{"n_layer": 11, "d_model": 224, "n_experts": 32, "experts_per_token": 1, "d_expert": 240, "d_shared_expert": 512, "activation": "squared_relu", "moe_layers": [0, 1, 2, 3, 4, 5, 6, 7, 8, 9, 10], "router_score": "softmax", "normalize_top_k": false, "routed_scale": 1.0, "balance_loss": 0.00307, "balance_bias": false, "router_logit_norm": 1.0, "router_bias": true, "shared_expert_gate": true, "init_std_router": 0.0127, "lr_router": 0.00218, "vocab_size": 23401, "norm": "rmsnorm", "norm_eps": 1e-07, "tie_embeddings": "early", "optimizer": "adamw", "lr": 0.00315, "beta1": 0.9, "beta2": 0.95, "grad_clip": 1.0, "batch_tokens": 131072, "seq_len": 256, "train_tokens": 488500000, "steps": 3727, "dataset": "wikipedia_en"}
Below are experts of layer 5 (counted from 0) of a mixture-of-experts language model. Rows are named router (the router's row for the expert), down (a neuron's output weights, with its number) and show model dimensions 0-223. Each number is 128 + 24 x the weight over its row's rms, rounded and kept within 0 to 255.
Before each expert's rows: a language model's description of what the expert responds to. This comes from a sample of Wikipedia text that the model never trained on.

# expert 18
Function words, technical abbreviations. Prepositions and modals like as, on, would, if, usually in running prose, plus abbreviations and units such as LLC, FL, rpm.
router [101  98 167  90 112 139 128 115 136 130  99  96 107 110 140 125  97 108  73 140  91 124  95 128 111 192 140  98 161 125 123 123 120 127 149 112 101 118 139 184  95 111 124 177 131 117 137 107 134 160 110 131 105 150  96 121  87 127 116 153 112 111 174 108 131 138 115 151 140 143 114 123 113 125 124 126 131 111 147 140  73 187  72 129 125 143 146 148 124 127 112 163 127 150 130 129 187 120 130 107 123 125 188 142 111 101 116 146 144 120 139 120 131 150 113 117 115 147 120 175  86 142 145 110 127 115 134 118 148 168  84 111 140 134 107 150 129 126 171 175 180 150 114 108 120 125 123 153 126  86 135 123 133 179 114 116 112 178 142 145 104 117  95 133 127 117 112 112 110 117 155 168 126 135 112 137 115 132  96 112 111 148 136 150 108 117 137 119  88 112 184  86 173 112 138 156 146  99 136 153 108 141 127 142 130 120  89 125  99 122 103  98 134 131 156 129 132 144  99 145  79 175  73 153]
down0 [133 144 182 102  82 115 159 101 117  84  96 101 129 159 129 123  92  78 143 124  86 171 103 110 142 166 146 132 127 104 122 120 128 161 160 138 122 141 133 161 108 106 134 140 123 112 111 206 131 107 144 125 151 141 142 115 112 151 118 105 108 173 172 112 132  80 137 130  98 133  86 128 151 118 151 113  97 154 148 125 110 140 114 144 144 114 166 102 142 162 166  90 134 150 165 141 116  87 143 144 128 144 130 136 131 150 129 148 145 126  71  80 182 129 143  96 151 129 145 181 105 118 100 120 110 110 126 141 165 145 140 101 123 139 117  95 146 138 115 130 135 153 109 122 106 142 101  92 129 125 151  93 125 130  99  95 155 132 137 152 141 103  87  77 166 130 170 178 117 120 121 120 130 136 126 110 108 134 103 113 136 132 125 134  94 123 113 128 116 137 138 117 119 120 138 150 101  94  86 120 108 137 133  86 120 184 131 110  90 134 128  96 103 104 100  90 138 123  82 115 112 105 107 117]
down1 [ 99 132 111 102 139  85 101 157 129 112 141 125 155  91 151 131 122 129 130 108 108 160 101 126 160 150 167 129 126 157 137 141 162 201 145  95 126 118 140 121  99 113 120  77 107 115  58 135 126 134 107 110 138 106 117 106 119 171 110 156 113 167 100 119 111 123 137 138 106 123 157 113 113 165 143 101 131 161 121 142 143 128 125  84 119  79 119  93 117 159 115 186 165 102 104 116 121 106 120  99 141 126 144 100 167 162 145 108 151 165 148 107 155 121 168 138 131 172 123  87 133 138 153 111 168 117 106 102 165 117 162 143 165 104 135 179  94 147 134 120 107 108 147 183 129 116 134 109 125  99 110 147 137 122 130 128 122 132 132 104  85 133 108 165 148  95 158 138 143  98  92 136 110 135 153 140 128 132 114 166 136 111 110 144  91 128 138  85 176  80 157 147 153 144 110 128 130 146 164 156 135 127 131 104 112 107 177 137 125  96 137 153 146 105 139 141 108 134 144 102  98 119 135 124]
down2 [ 84 158 134 136 123 114 150 102 146 178 135  94 110 167 120 198 132 127 145 116 125 121 146 118  81 132 134 136 137 117  94 156 143 160 144 114 103 162 113 166  93 144 140 145 119 153 123 148  78 121 118 195 177 129 147 141 130 135 125 107 116 138  90 132 106 106 143  98  63 115 124 147  96 100 100 137 145 141 124 149 137 125  94 122 140 109  95 134 142 137 149 105 151 113 157 129 140 102 109 132 124 144 149 146  93  81 143  88 154 163 118 142 143 121 145  96 135 160  92 133 140 151 167 126 122 154 128 119 132 104 150 112 198 145 167  82 148 127 159 112 145 102 149 147 118 128 161 140 135 119 136 132 122 124 166 131  98  99  78 138 134 162 143 125 130 131 151 143 108 145 153  95 153 137 142 123 113 183 110 184  61 116 132 127 114 107 167 128 118 129 130 131 147 154 162 150 128 133 109 134 183 137  92 131 103 125 105  98  93 131 127 122 122 114 174 145 113 125 134 108 110 132 118 139]
down3 [112 118 120 110 109 114  91 103 130 121 144 123 115 127 136 144 144 139 116 124 179 107 112  91  95 106 153 136 105 118 170 110 168 125 137 149 157 113 107 147 137 156 152 151 122 100  98 102  78 171  90  98 125 129 147  75 137 152 102 143 140 123 120 139 125 127 166  99 131 144 119 139 159 161 174 175 100 122 122 120 155  96 152 124 105 134 133 122 166 139 129 133 152 104 176 100 105 122 145 109 140 122 139 140 104 115 110 109 127 132 164 144 157 114 115 147 121 124 117 140 120 133 110 173 126 165 170 100 148 136 101  96  87 110 149 104 155 120 106  95 113 168 120 116 139 159  89 150  92  92 140 128 144 138 144 143 127 121 127 126 110 134  99  64 120 162 139 118 166 122 130 178 155 174 141 118 138 117 143 141  84 121  89 128 130 143 145 143 170 181 123 140 105 118  84  96 153 131 117 162  88 174  90 139  98 116 177 112 125 158 144 128 180  96 123 110 131 138 120 165 106 100 137 147]
down4 [117 157 122 121 124 114 117 121 121 107 135 105 129 134 135 147 130 140 125 121 130 133 142  73 113 127 149 176 145 156 128 102 117 160 176  99 139 139 130 111 123 126 184 155 125 170  99 113 134 127 163  88 137 179 129  98 154 137 148 124 164 127 133 125 153 162 155 122 144 173 120 149 138 140 120 133  96 158 118 130 168 170 173 143 122  97 120 174 130  80 107 120 135 130 160 136 137 129 103 131 115 116 114 161 130 151  92 110 147 166 103 139 128 122 113 154 104 133 145 117 130 166  89 187 168 116  95 104 158 141 135 157 127  89  94 143 120 165 125 132 169 152  76  65 156 119 118 160 103 126  87 145 127 169 105 134 117 132  74 130  79 115 107 176 105 176 145 106 109 152 124 163 156 117 128 123 124  86 113 133 104 137 120 139 114 164 136 159 117 131 149 119 155 140 137 123 148 133 127 137  84 117 109 125 120 140 131 130 135 121 155 152 147 137 101 119 128 114 155 147 138  63  88  97]
down5 [ 88 126 162 113 116  97 111 142 126 156 160 118 128 116 140 120 136 109 141 114 122  99 152 119 109 148 121 139 165 139 135  97 186 162 129 115 178 153 119 114 122 195 125 128 151 120 145 114 113  92  90 145 187 119 153 128 140 135 127 165 144 151  79 120 114 101 129 116 141 129 168 157 187 109 114 173 124 143 126 102 127 103 125 135  90  72 141 136 130  84 137 139 194 115  90 132  94 122 122 114 163 156 104  96  82 127 134 149 145 139 156 173 114 148 149 123 135 108 119 162 136 125 161 113 157 148 137 157 131 118 104 126 171 110 105 100 105 129 104 123  74  90 129 100 123 131 137 122 155  94 130 143  84 109 121 130 116 126 104 161 127 140 145 115 151  88 108 109 141 171 126 121 132 149 133 137  87  64 133 137 124 111 148  98 147 112  93 103 147 160  66 127 108 146 116 132 137 114 128 108 138 120 105 104 131  98  79 151 139 108 155 142 109 107 136 139 134 131 112 139 115 153 127 100]
down6 [102 148 119 159 125 142 121 126 143 109 142 154 123 123 129 134 137 106 175 117 124 133 151 116 129 148 107 128 101 135 121 133 146 148 157  81 153 161 166 112 144 124  96 104 146 148 166 142 133 109  62 128 129 111 159 123 113  93 136 162 112 122 153 138 123  99 146 148 111 136 146 115  93 183 120 121  85 141 108  99 159 168 134  95 150 119 114 150 131  51 138 113 116 114 104 134 175 150 135 126 123 124 116 113  87 131 132 130 133 127 108 129 157 143 106 142 200 131 117 146 147 136 151 121 127 111 117  78 105 147 130  94 133 163 121 106 104 153 150  85 157 118 135 151 132 123 105 151 162 117 127 106 130 120 102 106 158 106 119 154 117 150 105 120 113 142 109 105 130  84 120 142  78 107 105 153 170 115 124 148 127  76  98 115 123 143 181 101  94 119 205 135 155 157 130 118 185  87 113 131 133 170 118  97  94  97 102 141 126 123 124 102 128  94 109 145 135 148 129 101 128 130 121 175]
down7 [121 135 146 187 137 160 100  97  79 131 123 134 141 117 155 152 122 129 140 147 166 142  92 129  92 129 140 121 166 158 106 141 109 124 128 144 132 101  89 159 141  98 111 163 133 134 135 117 119 104 111 162 105 103 155 142 129 147 168 146 118 132 109  99 104 128 135 132 152 107 145 139 127 101 134  91 146  93  84 114 181 159 131 139 139 127 136 122 129 149 109 176 102 104 112  75  79 139 137 155 108 116 134 140  92 120  90 123  65 147 117 150 108 152 102 143 125 130 108 126 112 119 129 116 140 163  99 144 146 107 131 111 134 163 140 121 138 149 130 127 136 125 118 130 113 107 138 141 156  75 106 140 122 139 152 117 103 102 128 105  88  97 149 100 110 111 102  97 148 125 140 115 132 100 101 102 141 124 110 123  94 123 142  95  74 163 160 181 111 174 146  63 116 137 147 160 163 110  82  88 133  80 122 137 122 107 144 144 128 100 102 146 148 129 151 138 132  90  92 174 130 134  80 158]
down8 [170 119 158 156  82 145  92 111 153 169 140  93 125 150 141 154 138  89 138 152 101 156 164 123 131 118 102 179 140 126 153 162 188 121 161 115 121 134 107 118 131 120 118 142  93 112 116 132 152 150 119 109 119 139  90 133 136 125 154 143 150 139 109 100 125 166  58 132  93 141 124 124 185 125  82 133 169 136 129  92 131 139 123 104 115 109 137 157 132 106 137 130 123  96 177 141 154 138  99 135 142  95 115 136 127 121 133 144 107 169 126 118 138 106 111  39 127 153 154 172 113 122 109  90 142 110 106 112 121  93 129 142  97 101 136 158 163 107 114  89 136 134 122 147  99 123 124 130 138 126 122 169 119 129 106 130 151 142 153 112 129 151 117  76 103 142 142 106 119 157 134  93 162 107 125 148 106 108 129 112 130 110 161 140  99  91 128 142 183  72 143 128 114 135  98 156 102  79 167 143 103 142 160 155  98 164 127 134 116 135 134 109 121 138 117 130 116 102 147 118 134 130  96 154]

# expert 31
Sentence-initial subject pronouns. Pronouns He, She, It, This starting a sentence, often the second sentence of a biography, like "She competed at".
router [141 153 130 138 115 154 146 122 170 135 118  94 106 142 131 135 145 122 130 116 110 141 116 123 181 110 128 129 126  95 101 139  94  97 109 100 104 120 139 138 125  74 118 162 124  83 107  85 169 143 115 131 109  96 104 112 125 129 109 150 158  91 106 186  97 194 116 113 119 169 131 142 143 101 167 135 106  64 141 178 117 141  85 159 112 122 136 110 130 105 119 184 111  99 122 140 116 151 137 122 184 112  70 151 134 173 126 124  93 159 140 142 106 109 146 141 130 100  89 114 133 115 155 141 139 105 138 117 137 158 136  92 132 136 150 111 173 141 138 106 101 108 112 132 144 150 154 136 131 154 145 153 167 125 125 122 155 145  95 123 127 141 154 117  93  88 136 106 167 131 120 157 124 100 166 173 102 139  99 135  90  80 131 102 106 132 128 112 125 118 121 123 143 156 117 125 130 114  99 104 131 125 143 117 150 106 130 115 107 112 122 131  62 111 147 128  90 143  89 155 142 165 123 109]
down0 [142 134 100  95 132 125 161 101 108 112 152 111 121 112 111 146  96 113 122 109 186 114 141 175 126 156 131 132 134 106 127 138  98 100 146 135 103  89 125 132 113 162 156  93  91 115  72 150 137 143 185 112 143 120 139 152 109 153 128 121 137 126 141 124  92  92 125 154 131 129 173 113 120 149 148 107 163 141  99  72 129 171 120 117 131 130 177 163 174 125 122 120 107 143 108 154 187 157 118 146 135 178 128 129  93 136 163 120 170 161 138 134  89 126 121 102  95 164 139 100  99 158 121 121 127 123 132 104 120 138 121 153 141 156 113  97 129 152 143 119 136 161 111 124 113 149 129 160 158 124 114 136 121 112 112 137 118 121  80 129 141 113 112 164 127 188 131 113 129 117 114 141 105 122 164 125 123  67 160 132 118 125 153 127 133 145 133 114  81 124 171 145 120 107 150 106  84 162 201 120 130 167 157 110 109 150 174 163 117 111 147 110 101 124 117 109  90 120 138 118 107 126 158 126]
down1 [116 116 126 157 130 105 100 130 117 162 123 130 128 100 113 121 135 149 125 112 165 100 100 154 148 109 145  89 129 130 122 186 134 136  88 153 137 136 128 160  74 136 122 108 146  70 116  73 100 176 118 141 110 134 123  85 151 151  97 164 127  74 113 130  98 160 138 112  84  96 133 131  71 147 152 127 151 159 189 142 100  78 154 105 143 166 134 121 156 106 114 142 117  76 114 151 118 104 103 176 122 118 119 131  92 157 118 113 119 182 137 120 119 144 111 123 115 126  83  98 130 138 107 161 109 149  71 102 102 119 125 152 165 159 134 117 133 108 118 123 148 128 106 130 146 131 155 115  84 114 145 124 154 138 124 122  89 128 113  94 103 127 119 150 158 127 143 127 167 161 109 110 141 153 117 128 119  94 149 165 126 132  85 163 150 136 128 126 167 133 135  89 113 155 135  93 118 126 125 112  95 114 133 120  99 120 163 114 122 109 122  92 136 133 148 128 157 153 115 117 131 107 170 100]
down2 [165  99 130 127  97 117 139 132 125 136 142 130 171 106 110 166 121 162 128 164 101 125 127  98 137 103 135 110 116 133 142 107 109 122 145 161 124 143 140 150  96 179 139 132 156 105 187 129 123 135 147 154 112 141  64 168 112 177 121 159 140 138 136 140 134 139  94 108 116 163 144 107 134 171 140 116  91  91 136 125 119 116 110 111 141 144 115 106 122 112 138 131 142 129 159 146 116 148 124 101 159 159  80  82 145 142 108  89 161 145 122 148 113  90 177  86 139 154 164 119 111 126 132 144 117 134 124 123 164 156 117 116 120  95 168 121 162 132 119 110 165 130 115 168 122 158  68 117 143 100 145 108 133 115 148 107 166  97 116 138 122 109 140  87 119 164 120 135 130 119 116  83  96 144 149 104 127 161 110 132 109  85 170 122 112 172 116 101 122 193 169 122 106  72 142 142 158 120 117 125 125 117 164 155 141 151 107 154 126 102 110 107 148 117 145 149  86 136  94 104 100 125 149 121]
down3 [183 118 179  98 128 130 115 107 123 113 156 166 121 172 159 160 128 149 125 100 139 144 119 107 142 130 155  94  87 122 135 100 157 108  83 143 134 129 127 148 138 141 132 125 118 126  98 162 138 116 110 113 130  82 140 151 130 108 113 148  90 149 133 166 142  87  81 148  98  83 107 161 104 120 158 150 126 134 111 177 112 150 117 185 120 158 100 139 156 158 137  71 119 145 139 139  87  95  82 131 129 120 139 181 119 130 135 122 135 143 183 130 101 148 132 145 148 140 129 144 102 108 174 116 122 164 124 142 137 122 145  94  84 128 107 128 118 144 125 121 126  84 147 115 103 110 159 116 146 150 122 118 123 130 111 165 130 138 164  81 151  88 131 103  86 128 125 107 101 163 110  93 113 143 150 152 154 130 129 149 136 127 118 122 132  86 139 157 126 178 147 138 122 144 107  97 168 107 113  92 102 136 139 142 171 121 120 156  89 151  88  88 137 127 117 146 134 117 152 112 124  94 117 100]
down4 [107  92 112 138 128 118 148 107 127 134  75 119 103 172 112 101  80 115 143  82 141 174 128 176 126 118  96  97 122 106 126 122 166 166 154 139 173 104 114 162 111  97 123 144 145 106 119 117 109 135 156 108 123 124 126 119 122 116  97 117 125 119 134 137 145 133 145 122 141 108  95 138 123 117  84 145 169 128 116 102 121 133 109  88 147 129 145  86 161 143 154 108  95 181 148 116 169 109  97 125 115 128 144 127 110 135 167 158 121 151 149 192 156 107 145  98 178 146 110 109 102 148  98 119 106 119  73  94 139 126 104  94 157 119 148  99 113 123  92 147 135 112 116 157 127 141 160 123 162 136 149 114 137 108  89 117 103 135 120 120 137 113 137 140 135 152 118  94 130 161 158 124 140 107 117 115 107  79  79 151  90  97 133  94 133 172 138 136 155  82 145 129 172 146 136 113 157 137 126 136 133 142 100 101 141 139 180 127  93 135 154 123 130 159  86 151 148 158 131 105  82 108 120 150]
down5 [154 141 142  85 121 116 133 131 147 111 170 120 113 179 121  96 143  78 135 118  95 153 105 132 122 133 139  91 101 151 128  90 136 175 141 156 154 158 169 111 154 120 113 145 155 141 102 125 143 127 121 122 133 149 142 146 175 169 162 120 152 153 146 100 133 114 119 147 137 124 149 126  95 127 108 163  88 146 101 140 119 134 131 116  63 111 136 122 117  77 112 155 118 145 121 135 102  97 130  93 111 136 106 129 126 192  98 128 124 103 130 113 109 137  74 117  88 124 101 109 137 134 123 134  96 130 144 135 158 135 115 142 135 129 122 135 114 139  86 108  72 140 143  85 130 107  40 120 136 120 130 108 174  87  75 114 149 155  93 138 159 122  90 132 122 168 130 100 118 126 154 126 155 156 156 120 157 125 135  89 131 108 122 195 110 100 112 114 122 102 124 134 132 127 134 142 103 119 156 146 177 150 137 150 136 119 139 129 112 120 131 154 140 132 119 107 110 131 178 126 176 101 109 124]
down6 [ 72 113 157 153  67 125  96 117 136 110 115  92 109 148 137 121 125 132 176 101 127 115 133 113 160 137 138 113 161 107 134 144 120 146 131 120 100 106  94 138 128 137 141 111  91 132 158 179 122  99 134  97 146 143 149 164 160 116 162 133 161 110 130 159 129 119 146 106 133 131 164 116 105  93 143 142 116 107 144 181 137 151 113 143 158  87 118 139 119 129 154 166 102 127 151 131 133  88 110 144 142 145 133 127 114 169  95  96 128 140 136 134 127 131 169 114  62 153 126 125 136  63 147 150 115 104 134 129 127 120 140 121 118 104 114 123 174 175 157 142 117 123 125 177 131 124  63 118 130 134 149  94 117 109 145 135 123 152 113 136 159  97 120 107 116 114 144 154  82  71 146 108 119 109 121 146 109 112 136 124 157 113  99 110  99 140 102 138 114  98 159 132 127 167 100 134  99 105 108 120 128 185 153  91 110  61  92 122 126 124 130 126 101 100 135 116 143 115 163 158 169  96 116 103]
down7 [104 157 153 111  90 158 106 139 116 143 193 152 122  97 117  52 125 111 107 130 113 115 129 144 148 129 146 119 134 126 140  97 114  83 157 146 137 147 114 142 144 152  94 137  93 148 164  92 145 150 114 155 129  88 102 141  86 115 120 180 105  92 142 129 129  84 102 174 127 112 129 124  98 144 131 142 125  71  83 111 155 135 126 166 111 153 172 165 162  90 150  96  92 121 159 107 166 122 111 138 121 146 116 147 125 107 165 152 137 150 171 113 138 166 128 124  98 110 138 159 114 151 124 133 129 101 111 134 133 151  62 128 112 173 122 123 128 136  86 102 140 115 158 125 158 121 117 130 112 106 100 168 147 155 112 136  86 118 140 116 165 134 150  99 148  88 159 149 153 117 140 105 171  95 148 153 132 116 139 121 117 118 106 127 112 132 115 113 147  99 112 102 146 134 112  87 139 134 177 133 127 150 114 123 131 124 145 122  79 133 131 105 105 137 104 157 145 147 149 122 109 136 106  93]
down8 [114 159 119 176 122 121 124 133 112 160 101  65  69 125 151 152 136 132 182  91 137 132 164  76 120 113 150 130 179 104 104 144 157 112 164 129 115 115  94 153 112 160  82 106 145 127 148 137 150 120 139 105 137 111 117 158 137 138 162 144 139 140 138 144 105 131 142 122 133 129 170 145 120 108 145 132  96  74 145 138 109 189 112 168 117 114 133 110 167 112 120 143 124 113 121 125 157  80 116 143 102 138  86 142 147 128 119 127 123 146 146 115 128 123 120 126 111 156 133 116 125  89 127 163 119  75 113 105 164 117 112 111 117 130  90 123 157 182 141 113 104 164 116 151  94 112  67 159 136 142 155 127 114 103 150 100 124  98 131 103 128 111 133 149  79 156 168 134 121  96 128 121 102 111 113 137 113 124 124 123 148  76 104 125 119 119 123 106 125 123 138 143 135 170 108 128 106 101  95 120 107 201 138  93 140  71 108 118 107 111 106 103 128 111 134 113 166 128 130 123 161 121 140 103]

# expert 24
Foreign surname syllables. Middle syllables of Slavic, Central Asian and other non-English surnames in squads and lists, e.g. Osp-an-ov, Kop-ern-ika, Kovace-v-ich.
router [104 152  91 160 105 106 130 130 157 116 144  95 140 117 132 142 119 102 142 168 174 151 147 132  74 117 136  88 105  99 117 153 110 103 113  80 153  77 111 114 145 113 118 103 111 107 127  71 138 130 157 101 156 105 148 116 115 148 129 105 139 156 141 127 130 140 153 136  73  71 100 121 155 132 109 119 128 123  76 111 100 133 141 154 110 164 169 114 129 136 103 116 115  93 113  94 153 144 113 144 162 143 115 135 134 110  93  92 170 145 200 160 149 109 121 135 140 142  85 155 146 166 112 144 156 141 123 140 127 136 150 117 129 112 148 110 139 100 143 129  87 140 130 111 148 118 114 126  94 138 120 111 142 107 132 168 161  99 108 118 125 155 104 131 137 117 124 128 126 118 156 134 131 161 145  98 156 114 167 127 132 161 147 166 167 143 114  89 158  94 117 118 124 152 142  80 152 135 134 153 146 129 146 151 123 129  73 106  96  90 118 128 108 110  68 110 130  92 109 162 164 139 120 109]
down0 [126 182  61 111 128 153 154 126 129 128 121 124  99 101 144 139 145 123 108 115 109 119 148 111  88  92  94 145 101 146 165 126 129 151 142 156  97 102  95 105 152 113 121 150  94 138 137 147 180 104 144 119 136 110 150 146 143 118 121 100 136 105 144  98 125 158 174 117 115 121 148 144 187 114 117 117 135 138 105 104 131 151 163 115 111 140  93 129 123 105 100 127 148  87 109 143 112 118 121 140 161 151  85 115 133  88 146 146 139 125  99 169 102 152 113 135  86  98 149 136 160 104 119 121 138  98 137 140 125 178 114 104 130 153 155 113  82 100 187 111  98 123 151 135 149 167  54  77 137 132 133 106 119 134 113  72 144 161 125  75 116  98 145 121 131  77  95 126 153 100 147  97 118 136 103 164 155 146  92 116 115 143 124 121 102 133 128 137 158 114 148 114 130 126 149 115 147 153 144 129 144  81 133 125 129 115 128  96  95 138 108 113 136 132 133  96 117  99 112 139 173 171 118 136]
down1 [144 124 118 144 157 123 162 138  81 149 132 122 127 118 118 105 137 103 144 177  94 173 128  95 114 127 109  89 177  96 162 138 144 103 133  80 138 137 135 131 139 101 149 105  86 137  91 156 137 135 125 123 114 144 143 122 117 144 127 112 134 103 133 149 154 108 101 133 122 162  90 111 156 172 138 126 131 153 185 151 140 133 104  98 131 124 135 123 141 114 112 159  91 150 127 147 123 136 126 101 140 126 126 129 111 161 169  98 119 128 121 109 124 144 108 141 111 148 129 104 159 112 135 122 138  92 143  77 137 145 145 112 139 103 142 153 193 134  87 101 160 123 137 126 108 135  73 125  98 145 124 110 162 127 173 159 110 144 104 126 101  94 135 133 158 121 122 112 176 144 130 106 119 115 165 121 119 118 158 119 116 147 154 132 142 111 116 109 156  91 102 163  92 148  93 174 131 151 151 154 165 107 163 137 102 132 147 137 123  99 140  98 139 112 191 152 112 129 104  87 143  52 152 181]
down2 [126 138 155 121 135 142 113 112 166 135 101 168 113  67 109 122 143 159 109 131 135 119 106 122 160 119 171 156 118 107 115  95 198 145 107 104 161 102 163 124 117 165 130 137 154 140 131  94 143 144  78 130  97 125 141 134 135 149 164  93 152  93 156 138 130 123  94 160 144 131 125 132 161 121 179 115 122 106 138 141 135 124 165 137  99 124 140 150 118 188 130 134  95 138 130 108 116 121  67 149 111 150 111 145  95 149 155 166 142 118 120 122  59 110 103  89 170 135  95 155 141 160 126 164 146 141  92 132 110 106 150  98 113 128  98 142  97 154 115 121 101 121  89 114 165 132 148  93 121 124 135 124  96 144 114 110 130  95 144  92 113 146 102 127 124  97 147 142  94 151 115 110 122 143  92 124 103 127 145 121 171 110 157  96 130 125 108 140 173 111 145 164 111 136 158 114 147 153 182 120 114 145 125 148 139 126 143 140 160 132 136 122 137 119  82 111 127 115 132 140  91 151 134  61]
down3 [151 138 134 138 132 146 105 113 132 115 102 122 174 118 145 106 146 142  95 124 128 160 145 125 107 158 126 178 124 127 105 134 123 139 126 152 135 123 141 118 158 123  54 126  90 158  84 135 134 117 149 114 140 128  94  78 114  98  84 147 131 111 134 121 102  79 141 149 127 115 102 155  93 121 141 123 129 105  98 137 145 159 118 120 149 174 105 126 103 138 168 161 135 126 172 129 102 165 116 122  93 134 159  88 116 160 118  93  92  84  98 140 141 127 119 129  94 129 103 162  93  86 100 107 154 125 142 135 145 136 183 152 144 109  82  76 136 119 171 125 140 108 120 103 119 135  83 139 148 137 135  92 156 109 165 111 131 152 123 167 135 136 107 118 169 119 185 138  88 124 151 108 149 106 110  98 128 109 159 109 150 132 126  97  98 135 105  70 127 136  78 163 132 131 121 115  99 112 127 131 134 144 116 109 105 126 132 138 140 167 149 116 156 118 165 116 148 134 110 125 131 125 191 145]
down4 [ 76 125  96 121 118 128  81 121 132 100 129 142 125 149 139 108 140 129 113 141  81 189 130 101 142 126 154 145 167 129 107 128 102 113 104 155 162 156 110 147  94 133 120 128 101 145  76 111 134 128 106  94 170 160 132 188 130 129 142  83 139 138 111 111 161 130 134 131 123 115 122 106 166 139 120 143 146 120 203  98 117 135 157 142 181 151 143 116  85 146 148 135  83 107 148 129 168 142 140 148 119 136 155 123 129 184 120 121 151 134 170 152 110 159 147 114  82 147 108 100 143 188 102 128 107 132 132 159 176 115 148 109 100 133 124 127  91 111 149 144 127 171 111 131 108 101  98 159 164 133 119 125 117 137 137 119  99 124 184 167 112 148 152 119 145 128 126 112 107 105 126 105 128 129 107 153 127  97  88  87 113  86 163 143 117 117  98 105 117 143 119 120 130 140 140 150 143 165 139 105 126 117 105 134  95 128 105 172 111 139 150 129  82 124 125 163 117 133 137 114  88 139 114 103]
down5 [124  78  76 144 157 153 144 131  78 128 173 144 123 179 136 115 129 119  85 160  99 134 115 100 124 178 110 108 156 148 125 103 128 108  93 103 112 120 160  79 113  84 101 140 169 121 124 133 115  96 140 118 156  87 137 108 162  99  98 125 121 121  97 114 135 157 114 168 161 116 126 120 145 133  83 129 133  85  97 155 132 100 121 142 139  98 134 120 141 100 142 134 132 190  91 112 159 109  90 102 160 165 119 171  81 129 107 136 132 115 149 147 138 118 177 151 100 122 103 136 132 132 142 103 148 155 152 124 150 161 102 147 134 105 161 172 122 108 151 144 146  97 108 173 169 142 120 121 141 103 104 148 117 159 120 126 105 112 167 150 138 124 173 130 109 121 122 102  94 150  89 152  89 151 112 128 137 153 135 158 112 122  96 134 110 131 131 161 158 107  98 142 149 144 129 158 164 125 158 144 133 128 161 155 129 120 158 117 148  92 112 125 115 142  90 157 112 143 126 112 117 124 108 138]
down6 [ 98 126 104 170 110  89 143 115 128 147 108  94 116 130 135 147 128 111 108 128  99 194 109 130 121 152 158  96  71 139 129 138  71 142 110 135 154 148 164 135 107 107 124 145 140 112 123 167 151 115 140 136 173 121 136 144  99  79 120 102 134 131 114  98 140 161 125 176 150 126 135 119 147 113 128 148 163  94 132 129 153 102 160 102 150 154 127 137 116 128 105  94  88 113 158 109 112 120 115 104 129 105 157 147 154 163 169 126 133  80 135 152 151 126 102 126 128  73 159 127 152 125 140 137 146  93 131 123 164 166 134 112 145 133  97  87 132 108  97 175 154 112 129 116  95 149 118 147 104 108  95 110 172 157 124 136 166 102 111 130 133 117 178  87 141 158 151  97 116 161 147 143 107 142 109 134 122 145 106  89 109 153 149 146 123 127 129 165  93 106 120 140  63 119  85 157 108 115 116 136 157 114 152 137 122 159 134 177 122 172 108 126 107 124 107 119 134 131 106 112 149 156 111  87]
down7 [164 141 139 161 135 136 147  97 143 115 132 118 112 158  98 109 134 135 153 118 132  91 129 111 110 139 142 143 151 113 133 122 128  94 122 128 124 104 166 100 135 131 121 132 141 158 108 147 114 200 105 136 153 103 126 147 146  99 113 155 135 126 103 134  95 171 170  86 102 126 169 106 134 101 156 160 140  95 173 150 110  94 126 103 166 137 158 125 191  96  93 131 132 147 151 167 121 144 114 136 152  99 113 114  92  53 132 128 116 163 122 128 124 108 114 108 129 111 149 107 127 114 127 108 183  75 176 150 142 126 101 125  75 153  67 116 161 118  76 155 110 139 126 132 120 111 111 150 119 127 162 112 108 107 108 153 128 127 103 136 107 138 150 130 115 126 149 138 147 108 139 112 156 138 114 112 156 128 116 142 167 114 125 156 129 131 158 142 112 133 132 128 130 165 147 132 150 124 182 122 156  51 132 122 114 170 155 116 146 146 113 127 138  98 127 175 101 112 111 163 113 131 109 108]
down8 [126  93 109  96 119 110 104 113 125 155 123 164 153 124 122 146 147 109 115 110 112 154 108 170 174 161 124 157 131 129 154 120 126 121 125 136 157 138 108 124 113 105 101 129 173 155  89 128 108 125 149 139  81 140 146 105 134 138 109 152 111 120 129 102 106 142  89 169 158 115 176 140 173  82 123 120 123  86 149 101 118 119 102 148 155 134 115 171 136 106 146 135 101 126 147 150 143 104 162 149  65 137 116 147  88 154 113  88 126 115 105 116 154 140 132 142 110 131 153 108  98 157 166 157 141 147 122 135 120  94 130 172 106 133 125 124 133 115 113 148 159 107 116 187 139 134 123 146 127 154 167 123 133 142 118 161 102 152  98 146 101 126 137 102 129 136 149 104 144 186 125 127 112 100 138  78 127  92 120 117 144  86 129 101 136 139 103 144 135 153  76 134 122  98 145 139 147 126 139 103 164  83  80 133 106 177 127 109 159 147 109  91 154 136 190 135 121 156 102 128 164 163 124  87]